Weights of a small mixture-of-experts language model, trained from scratch on English Wikipedia: width 320.
Below are experts of layer 2 (counted from 0) of a mixture-of-experts language model. Rows are named gate (a neuron's input weights, with its number), up (a neuron's input weights, with its number), down (a neuron's output weights, with its number) and show model dimensions 160-319. Each number is 128 + 24 x the weight over its row's rms, rounded and kept within 0 to 255.
Before each expert's rows: a language model's description of what the expert responds to. This comes from a sample of Wikipedia text that the model never trained on.

# expert 62
It responds to: Word-final suffix pieces, mostly -al, -ian, -ic, -ine, -ill, as in doctoral, bovine, Sauvignon, often in scientific terms.
gate0 [142 146 139 128  83 133 132 136 136 140 161 120 142 101 141 109 140 130 152 106 144  75 142 109  85 176 126  91 110  82  93 103 131 146 105 156 133 170 110 139 148 133 129 106 136 125 108 122  87 102 156 181 126 107 138 125 140 138 134 129  95 114 176 140 115 126 143 109 124 126 188 110 121 124 109 178 158  92 125 107  70 139 114 135  85 162 150 124 165  86 128 176 136  82 107 149 126 108 140 120 165 105 160  95 130 106 169 114 137 132 104 144 137 143 135  98 141 151 141 109  97 141 136 139 170 156 147 127 169  97 162 134 143 132 136 134 111 140  90 146 124 128 176 123 120 165 122  84 106 120 111 133 125 111 146 168 116 116 119 126]
up0 [ 86  99  84 134 175 112 131 135 100 130 106 120 122 150 123 134 118 128 109 129 131 172 155 123 185  99 123 143 122 148 159 157 136 105 160 121  93  68 147 129 105 156  95 128 126 137 132 173 156 123 119 106 151 148  86 115 139 127 141 162 131 111 100 138  99 157 115 130 144 158 107 164 150 168 116 109 135 135 141 150 174 153 161 108 174 144 113 145  88 149 155  99 112 171 136  92  98 149 136  96 102 171 118 149 113 137  79 131  81 123 120 150 111 128 154 136 114  79  98 157 142 132 145 136  74 120  91 193  69 138  74 142 125 124 135 142 120 132 190 111 120 128 127 128 137 134 131 138 121 174 179 115 134 160 116 102 153 155 141 144]
down0 [105 128 159 108  76 146 102 123 136 156 111 144 134 152 126 132 156 144 166 123 139  96 100 136 173 162 127 156 108 158 138 100  81 115 112 132  98 146 121 114 150 120 132 120 147 125  92 109 151 119  95 137 105  88 136 146 129 152 123 148 144 126 135 166 113 106 147 134 140 140 166 146  52 154 164 150 125 159 111 152  88 118 124  97 132 130 156 148 110 128 151 117 188 142 105 105 137 114 138 124 129 114 128 115 105 108 125 135 179 100 133 109  96 148 165 115 134 147 125  66 119 143 139 118 143 134 122 114 145 177 152 120 111 115 143 147  93 141 158 121 152 137 151 106 140 112 104 155  98 131 129 162 177 139 145 143  68  92 145 107]

# expert 55
It responds to: Dashes between items or dates, and two-digit numbers in dates, scores and tables, such as 15, 17, 18.
gate0 [ 94 115 124 102 138 111 139 144 147 135 167 156 131 125 148 168 114 117 135 113  94 111  98 143 111 166 166 121 123 158 138 156 178 119  81 148 132 155 112 173 110 122 131 103 133 107 123 114 112  92 155 133 117 120 160 135 127 139 167 106 125 113 118 132 187 149 117 116 160 117 114  89 188 115 133 138 132 132  69  99 139 119 104 102  78 176 112 164 173 133 149 171 126 177  93 145 161  96 131 143 108 137 109  92 103 174 148 119 119 167 131 140 175 155 121 118  90 113 173 169 133 159 141 124 136 127 121 143 110 134 147 131 115 142 139 101 122 129 113 138 151 142 170 144 138 169 121 101 111 100 119 162 134 168  76 131 147 111 129 124]
up0 [114 157 175 153 145 141 125 152 135 173 121 141 113 162 144 147 125 108 130 124 140 114 132 139 132 117 133 141 129 136  90 155 126 129 144 143  86 147 143 134 139  84 135 145 177 101 134 102 103  75 114 167 193 146 112 115 120 118 108 100  85 113 156 111 102 129 169 153 133  94 103  96 149 116 165 120 133 126 113 131 112 125  81 136 115 160 157 152 115 126  80 152 110 148 116 125  86 139 116 135 117 104 151 133 160  77 117 113 129 167  87 112 135 145 117 122 132 116 111  88 122 182 110 136 122 117 109 130 191 142 164 145 124 117 144 157 143 123 101 113 109 124 124  88 140 157 159 141 178  93 140 150  78 126 132 100 100 134 129 152]
down0 [125  97 119 114 125 100 158 110 200 104 141 115 157  95 109 115 143 159 150 147 142 155 131 136 125 105 120 150 158 144 148 110 145 120 122 137 165 120 122 152 163 154  63 166  98 130 162 132 120  94 114  81 109 120 133 105 161 134 148 126 135 137 154 127  89 174 119  70  71 120 130 116 112  99 158 101 147 146 158  97 127 105 132 145 131 115 112 157 130 171 129  96 138 160 122 107 167 118 133  92  68 162 146 103 107 139 179 146  98 152 166 114 152 156 135  96 142 100  97  96  77 110 106 167 149 121 113 146 181 140 161  86 125 172 154  86 110  96 133 102 137 127 144 132 100 146 103 131 127 169 172 163 155 126 136 147 172 132 132 137]

# expert 51
It responds to: Common English first names like Peter, William, Frank, and semicolons or pipes separating lists of people's names in casts and tables.
gate0 [113 125 108 128 120 114 120 119 162 140 124 120 127 165 170 194 112 114  95 134 128 130 119 178 153 117 137 105 168 118 131 117 118 112 109 117 130 161 111 146 135 137  88 131  70 126 195 137  85  94 160 131 124 145  90  72 121 115 186  92 138  87 131 101  99 143 129  97 145 101 156  91 142 114 115 149 140 136 112  86 113 155 144 119 110 141 119 122 113 148 104 119 119 103 154 127  82 128 123 111 115 114 108 142 119 123 138 127 149 145 122 142 140 164 149 135 123  96 122 147 146 127  90 101 168 107 146 162 162 114 173 129 110 122 174 123  98 115 144 152 112  92 117 109 101 143 141 109 129 118 162 135 152  62 146 142  89 134 111 126]
up0 [104 133 100 139  93 101 155 133 128 151 119 126 127 128 113 163 113  96 118 114 137 102 167 136 119 127 142 136 121 103 185  91  80 137  97 105 133 154 198 139  58 138 122 107 123 134 168 160 131 119 127 132 105 179 136 120 139 121 120 142 161 100  93  88  92 167  90 147 104 113 114 146 105  79 115  76 120 156 123 122 115 106 122 119 110 107 143 116 101 155 156 128 121 117 129 137 120 131  85 171 138 123 152 107 115 165 137 136 130 103 138  93 109  79 114 137 131  90 147 154 155 138 118  79 119 101 166 137 146 121 119  81 110 152 134 133 162 145 120 121 176 108 101 121 105 101 110 122 119 126 138 134 146 132 136 106 122 139 121 103]
down0 [160 158 133 134 124 119 162 143 142 108 132  86 105 103 144 152  93  93 150 123 145 111 148 160 117  90 148 139  83 112 151 110 119 147 138 168 132 125  98 149  63 121 151  91 123 128 156 104 115 110 116 163 109 149  94 118 156 142  98 118 158 120  92 122 136 128 116 147 161  97 116 139 127 130 107  89 103 169 116 119 115 108 137  93 133 120 147 124 103 118 134 126 106 130 114 138 100 101  76 126 149 104 136 147 180 116 131 154 131 145 182 160 138 118 113 105 131 110 113 121 164 137 169 118 124 110 169 107 109  87  92  99 164 136 106  95 138 157 124 164 138  86 134 139  99  83  97 138 154 117 117 170 122 117 125 117 148 177 156 129]

# expert 11
It responds to: The nouns show, series, track, video, water and channel in prose, plus blank table cells and spaces in sports result tables.
gate0 [137 124 112 153 127 109 149 113 137 109 105 106 136 100 122 142 145 146 128 154 108 126 132 123 171 146 156 114 132 123 136 151 112 107 185  74 105 140 151 114 125  95 155 121 117 114 128  84 163 135 151 127 155 122 101 111 147 143 160 165 108 181  76 127 133 120 170  85 125 176  98 125 148 115 136 127  96 120 123 146  78 117 112  94 135 135  91 110  80 145 167 165 108 135 107 169 164  86 102 162 101 139 133 132 138  86 161 162  89 140 148 138 136 111 140 125  99 152 120 188 103 106 110 137  68 135 138 143 104 101 121 154 154 137 175 121 112 112 130  73 129  77  94 150 118 146  88 125 125  91 146 120 130 152  93 126 136 116 100 137]
up0 [176 140 154 141 151 138 128 108 108 151 123  62 142 110 135 153  86 117 130 118  89 104 150 134  70 123 139 120 128 153 114 156  97 119 151  83 120 145 109 141 139 115 123 137 108 136 109 136 109 134 109 115 185 122 138 115 124  90 155 159 102 128 117 105  89 156 135 116  89 135 151 130  86 130  63 111 119 103 142 157 125 148 122 123 119 130 125 127 112 144 137 112 153 151 112 146 117 121 132 110 104 153 119 143 160 138  96 136 133 131  90 129  87 100 172  98 136 131 158 170 127 101 155 130 103  84 117 122 183 139 124 143 117 103 127 156 109 133 100 138  90 135 119 123 104 144 116 152 146 104 125 139 105 132 107 111 127  96 121 132]
down0 [126 104 114 132 127  65 145 110 172 135 131 124 107  93 135 142 140  85 122 142 115  62 113 121  88 116 107 140  92 167 148 129 117 156 107 130 110 156 139 172 101 117 143 122 135 154 132 132 164  86 115 147 134 114 143 118  98 117 134 137 102 151  95 114 190 121 157 145 118 127  96  89 132 125 129 130 104 122 160 129 127 134  98 134 115 123 119  90 152  82 174 118 150 128 120 119 127 142 105 108 118 131 126 101 157 147 116 144 133 110 110 128 115 142 131  88 162 113 111 130 145 127 170 124 120 114 128 129 113 137  94 151 140 123  89 127 138 121  78 122 111  99 100 130  71 106 117 153 120  79 145 144 126 128 115 124 131 175 143 133]

# expert 47
It responds to: Opening parentheses after names or terms, especially before birth dates, abbreviations or conversions, plus [, ^{ and opening quotes.
gate0 [128  95 128 187 124 105 119 130 136 132 134 170 145  91 105 112  86 125 126 126 120 147 125 142 122 127 101  78 136 162  85 119 142 146 112 123 136 132 120 104 150 116 125 131 101  96  94 104 109 160 126  94 113 153 129 139 126 111 169  69 101 159 119 135 186 170 119 121 172 140 133 112 178 124 129 103 139 101 103 113  96  90  89  93 115 160  80 113 115 131 139 116 140 145 114 106 154 161 136 158 170 160 174 110 144 139 121 111 115 122 134 134 127 172 128 187 145 113  88 187  79 120 132 151 125 149 151 137 100 113 140 112 130 161 159 128 129 165 108 131 156 141 116 142 171 106 169 123 120 130 180 141 131 118 122 151 113  88 111  89]
up0 [129 171 203 134 146 106 115 133 104 132 121 115 148 129 149 121 133 121 131 146 147 123 108 123  92 117  99 125  77 125 128 106 132 137 167 130 121 119  74 152 121 140 175 130 137 143 135 123 135 136 136 152 147  83 128  74 123 129  76 117  99 137 166 135 123 131 149 115 130  95 146 120 172 121 140 180 156 107 146 139 115 105 148 111 129 132 125 104 114 160 112 150 130 146 127  96 165 114 126 129 111 126 126 198 162  90 143 110 188 137 134 204 112 144  90  80 116 116 124  97 129 129 112 145 124 110 128 113 135 174 150 162 115 142 118 107 154 114 115 165 152 152 129  85  91 106  79 151 119 123 126  59 141 166 141 139 150 128 145 117]
down0 [131 126 117 135 142 157 179 154 135 112 137 135 131 138 139 133 136  91 147 174 113 149 113 127 130 151  94 154 112 129 141 125 158  85 146 161 164 143  95 176 122 160 145 155 137 143 140 114 139  85 128 150 142  97 107 143  67 137 131 113 154 133 168 146 128  97 148 113 115 107 155 126 121 132 130 145  79  96 108 111 129 166 115 144 124 171  99 130 137  99 117 153 122 162 138 134 177 101  62 132 109 124  94 144 119 120 129 122 148 167  90 164 164 152 117  91  73 148 173 120 124 116 156 104 128 115  99 129 156 118 129 119  93 154 130 132  92  70 117 111 126 119 110 137 102 168 126  93 140 141 161  71 153 122  89  94  56 137 156 112]

# expert 53
It responds to: Final pieces of ordinary English words split after a short start, such as -ows in slows, -ing in bulging, -ers in bombers.
gate0 [101 112 125 145 125  94 118 145 142 143 101 103 128 131 143 114 124 152 135 137 151 119 150 150  94 131  80 129 106 150 138 173 126  89 128 101 117 113 154 155 164  89 111 118 130 132 148 159 114  93 114 135  92 112 132 106 150 103 155 142 100  73 126 122 153 153 152 107 161 115 145 122 165  66 128 130 131 104  87 102 151 167 170 103 124 125 128 111 132 108 110 134 148 128 121 125  91 137 174 140 102 139 121 140 104 116 133 128 133 161 108 137 143 115 156 150 119 121 121 147 124 134 101 127  89 141 155 133 121 134 113 135  89 117 140 128 107 129 159  91 144 128 144 138 107 143 125 176 135 112 124 128 175 106 136 138  68 154 111 154]
up0 [137 125  98 121 122 173 113  92  87 145 162 118 132 153 121 127 157 129 147 118 100 106  98  66 135 129 134 119 142 132  97  95 107 119 115 187 113 117  74 181 128  99 151 132  88 117 153 132  95 137 137 133 135 127 149 152 115 151  74 115 177 135 140  93 157 102  90 116 113 142 102 145 123 126 100 140 142 141 129 155 104 124 116 116 142 110 131 124 121 175 137 133 148 135 132 110 171 132 115 134 150 105 151  96 116 102  88 150 139 168 148 142 132 122 122 106 123 120 134 135 144 187 160 142 125 104  95  88 144 134 160  99  78 112  97 127 136 117  90 177 107 141 154  87 157 108 136 134 118 109  90 136  77 112 147 136 143 110 123 108]
down0 [118 107 173 152 157 137  98 137 100 145 128 135 143 143 125 102 147 142 134 123 113 128 114 140 118 127 105 152 133 155 129 158 133 148 123 173  75 123 108 115 128 190 100 172 139 143 132 151 116 158 108 120 108 106 144  97 111 134 156  92 124 145 102 158 128 135 155 149 176 124 109 115 119 104 137 144 130 119 115  91 104 132 136 160 142 150 136 100 123 122 141 151 101 131 118 149 153 141  96 108 140 131 119 131 117 111 148 106  93 149 116 128 152 154 134  90  82 174 178 100 123 109  81 138 134 144 100 104 140 141 122 161 130 104 126 151 172 184 112 131  88 128 134 143 129 116  99 134 135 111 113 106  88 145 127 117 123 153 132 124]

# expert 39
It responds to: Middle or final word pieces in foreign names and places after an initial letter, like Y-ate, Y-ose-f, Q-ian, G-ao.
gate0 [132  70 142 116 120 152 121 172 127 182 101 107 109 123 164 118 135 128 126 122 106 107 149  89  74 141 111 130  85 140 115 135 106 128 123  84 105 134 111 111 172 138 149 133 135 144 128 114 105 137 152  96 124 111  99 138 145  84 110 142 169  68 116 147 114 129 110 102 160 153 146 132 175 132  80 194 105 121 133 103 106 136 109 101 147 161 157 170 111 106 103 130 159 124 130 135 116 140 102 149 158 126  91 141 116 141 131 160 145 128 114 137 114  70 108 117 100 157 128  79 157 142 162 126 106  96 126 139  76 122 137  92 151 125 134 120 164 167 129 130 149 159 145 116  98 122 136  99 190 115 113 156 130  94 113 116 145 166 117  92]
up0 [118 119 125 118  99 131 133  83 124 137 169 142 131 112  94 111  96 160 164 127 161 159 134 150 148 129  97 140 130  85 162 110 142 118 156 129 134  88 125 101 133 128  92 171 116 147 147 135 131 101 128 168 140 126 107 143 116 128 124 153  93 114 123 143 116 107 172 108 101 109 154 163 129  98 102 109  97 173 125 129 139 152 144 163 146 162 123 126 101 131 139 155 110 131 162 112 159 154  98 136 121 138 123 102 147 142 134 123 120 142 109 146 138 116 210 120 144 108 136 154 101 148 105 150  92 110 111  92 144 157  86 156 140 136  75 155 134 151 152 147 144 151 108 165 133 148 176 119 124 133 145 159 115 143 116 167 125 180 139 138]
down0 [133 158  97 152 132 103 128 128 138 103 176 104 148  53 147 114 126 180 136 124 111 123 125 116 135 129 121 162 137 109 104 140 155 103 133 130  69 123 119 142 115 114 129 158 119  88 111 163 156 117 105 151 159 148 126 130 145 137 120 105 138 164 128 135 137 112 108  89 156 129 102 156 139 106 108  98 125 112 103 118 105 140 149 132  99 133 110 117 163 149 107 120 138 104 110 136 173 118 107 124 166 139 128 200 132 133 131  89 144 143  96 149 162 185 169 109 143 144 133 127 138 161  97 102 117 115 115 133  64 166 125 111 150 155 103 154 136 154 145 143 134 100 136 107 112 157 111 129 141  94 124 137 137 171 133  94 110 108 127 122]

# expert 31
It responds to: Semicolons, pipes and closing parentheses separating items in sports records, award lists and tables, often right after a year or number.
gate0 [131  97 122 152 117 101 175 145 116 141 148 142 115  92 125 118 104 159 123 139 106 110 121 104 154 110 107 142 111 119 123 105 153 132 110  99  84 119 130 172 120 118 109 151  92 132  86 126 133 135 129 142 127 134 135 150 122 144 160 133 137 128 133 176 151 146 122 114 127  76 127 137 185 130 152 159 123 111 130 118 166 133 128 120 140 111 135 157 117 128 190 146 147 126  56 144 177 134 152 107 159 119  92 140 112  91 108 138 105 127 121 198 142  93  86 127 143 148 142 154  97 114 126 125 129 118 160  84 149 108 100 156 132 139 108 144 168 114 115 105  74 156 114 167 162 126 130 153  99 163 111 137 110 143 109 140 143 158 110 108]
up0 [ 84 146 119 140 103 102 150  85 167 150 150 136 162 137  90 140 150 131 137 145 117 164 131 145 160  93 122 133  95 116 120  90 149 158 119 121  83 126 141 156 124 115 120 135 147 133  80 111 161 118 166 117 135 134 142 108 145 123  92 135 105 139 109 142 133  63 127 142 118 119 158 113 126 137 147 118 138 107 113 139 155 110 145 181 106  92 120  99 148 123 135 170 132 122 110 155 202 135 105 147 129 138 119 157 120  98 140 170 113 102  88 166 151 126  70 150 135 100 109 115 153  83 122 138 157  94 159 123 119 147  82 166 157  92  76 146 141 145 115 108  96 123  87 148 185 147 118 135  91 146 157 121 110 110 114 133 123 184 144  98]
down0 [ 93 125 131 108 166 124 136 149 140 132 101 112 106 132  75  68 130 146 169 144  67 155 161 146 140  95 159 111 147  93 124 112  77 141 137  93 112 131 114 141 106 123 135 134 113 107 122 157 137 109 123 131 127 154 126 149  95 130 108 142 154 122 128 136 103 102 170 168 119  72 127 137 119 138 127 166 170 169 158 110 154 131 128  95 115 134 168 120  95 131 147 135 183 164 130 126  90 105 127 140 105 108 107 127 116 121 144 132 112 107 108 126 129 105 134  81 113 125  98 117 104 126 130 108 143 137 148 107 101 177  99 121 139 123 136  98 133 143 132 174 126 134  69 140 108 118  86 164 153  92 122 114  89 102 178 149 179 153 113 140]

# expert 3
It responds to: Pipe separators inside Wikipedia tables of athletes, results, and rosters, plus meeting and joining verbs like met, joined, took place.
gate0 [153  88  98 154 120 108 112  97 145 128 146 161 134 132 167 123  78  93 147 172 113 136 112 146 142 135  80  87 142 144  99 105 140 109 125 164 133 122 177 129 134  97 120 125 115 105 143 140 103 151 122 128 125 129 108 135 131  97  99 141 133 143 153 136 116  89 175  81 130 133 116  88 111 124 115 105 127 129  97 140 106 112 134 126 130 149 144 124 123 154 113  63 140 130 136 119 101 152 119 158 163 144  79 148 141 103 128 133 139  97 105 112 121 101 147 127 115 120 112 112 161 152 131 110 140 122 117 154 119 127 133 166 154  65 114  96 125 119 124 128 126 158 106 114 118 141 112 102 123 189 172 147 149 138 155 121 195 122  95 109]
up0 [138 119 136 146 100 119 162 170 133 161 185 108  94  96 124 112 123 116 116 140 146 131 140 138 118 153 113  80 151  82 139 108 148 131  90 120 142 145 117 159 126  90 127 145 121 119 140 145  73 135 109 145 171 141  84 130 160 124 134 143  92 124 123 147 134 123 116 127 140 107  93 125  98 116 106 109 140  90 117 103 135 101 150  88 104  81 158  88  82  95 147 116 115 116 161 118 111  70 147 121 134 146 128 138 135 126 135  91 142 124 130  94 141 132 146 136  71 134 143 176 128 161 141 100  92  79 116 138 109 119  84  76 104 112 137 183 119 145 146 122 104 148 153 111 123 117 101 161 153 129 119 145 150 113 142 141  71 136  93 134]
down0 [150 129 151 117 145 157 146 134 151 115  85 113 110 111 129 115 157  90 124 132 152 157 120  87 100 157 118 127 141 125 126 109  79 101 155 115 145 109  87 117 106 158 174 133 106 115 135 134  69 136 151 120 156 110 149 122 109  96 101 114 112 127 173 146 131 114 131 127 151  61 125 132 164 164 126  49 100 107 157 122 137 172 134 136 154 174 156 157 118 148 133 165 146 124 158 142 126 131 175 123  94 149 148 122 144 141 131 162 168 164 132 115 147 110 155 129 102 137 167 121 144 147 114 108 132 106 131  71 129 117  93 137 118 121 133 136 151 143  96 113 122 165 102 118 154  98 150 129 104 132  90 116 154 110 118 124  97 106 104 117]

# expert 35
It responds to: Middle or final pieces of non-English personal and place names, often Hungarian, Spanish or Slavic, such as Ádám, Yáñez, Valdivia.
gate0 [106 127  90 102 113 115 150 182  94 113 116 149 136 122 156  98 127 183  87 123 145 156 147  91 151 128 139 143 125 156 150 123 121  78 142 162  95 127 115 127 115 143 127 118 128 129 142 118 131 164 166 110 126 164  92 118 147 129 136 152 106 101 131 123 101 165 152  98 117 137 111  82 171  99 136  87 148 131 139 149  95 135 172 147 128 112  91 166  99 135 153 150  95 162 124 155 144 117 143 152 138 128 115 154 159 145 100 107 157  97 150 159 125 112 111 128 157 117 139 152 121 121 110 116 159 118 134 154 100 134 129 131  99 112 122 138 119 118 146 147  84 133 145  82 146 145 120 154 157 158 170 113 112 118 144 142  90 114 100 131]
up0 [155  90 124 119 153 125 164 107 146 116 168  93 144 127  78 116 132 151 179 135 148 111 104 111 110 121 125 150 110 109 151 113  93 149 157 104 172 113 134  97 110 112 117 133 117 149 111 156 188 108 168 140 106 115 104  91 100 116 142 149 121 162 105  81 155 153 147  80 180 119 121 152 124  73 125 158 121 159  93 121 195 119 103 129 127 150 118  90 178 122 141 120 156 144 122 155 149 108 124 100 116 127 154  98 128 136 145 111  87 150 135 112 144 140 119 146 107 156 117 107 149 141 135 110 133 144 119 164 104 118 141 143 111 174 124 118 117 118 121 102 128 113 121 160 118 109 145 137 133 130 133 136 115 108 144 159 129 155 110 144]
down0 [139  69 130 109 146 110  95 122 130 167 119 115 167 147 129 124 131 122 138  95 185 108 117 129  86 143 128 130 115 139 142 107 143 132 104 184 139 158 168 121 114 125 128 157 120 151 130 101 126 111  69 163 127 147 120 153 133 125 162 153 119  71 131 111 142 114 103 120 151 110 144 142 116 148 110 129  66  97 100 129 144 110 116  84  87 133 140  79 109  82 147  97 136  83 102 139 117 121 102 124  88 117  76 146 142 119 158 165 141 111 122 113 139 104 166 146 117 148 145  84 148  84 124 139 115 105 151 118 168 146 104 110 154 106 118 125  69 161 139 118 123 110 117  63  97 153 145 120 159 153 119  89 142  98 112 105  94 124 169 123]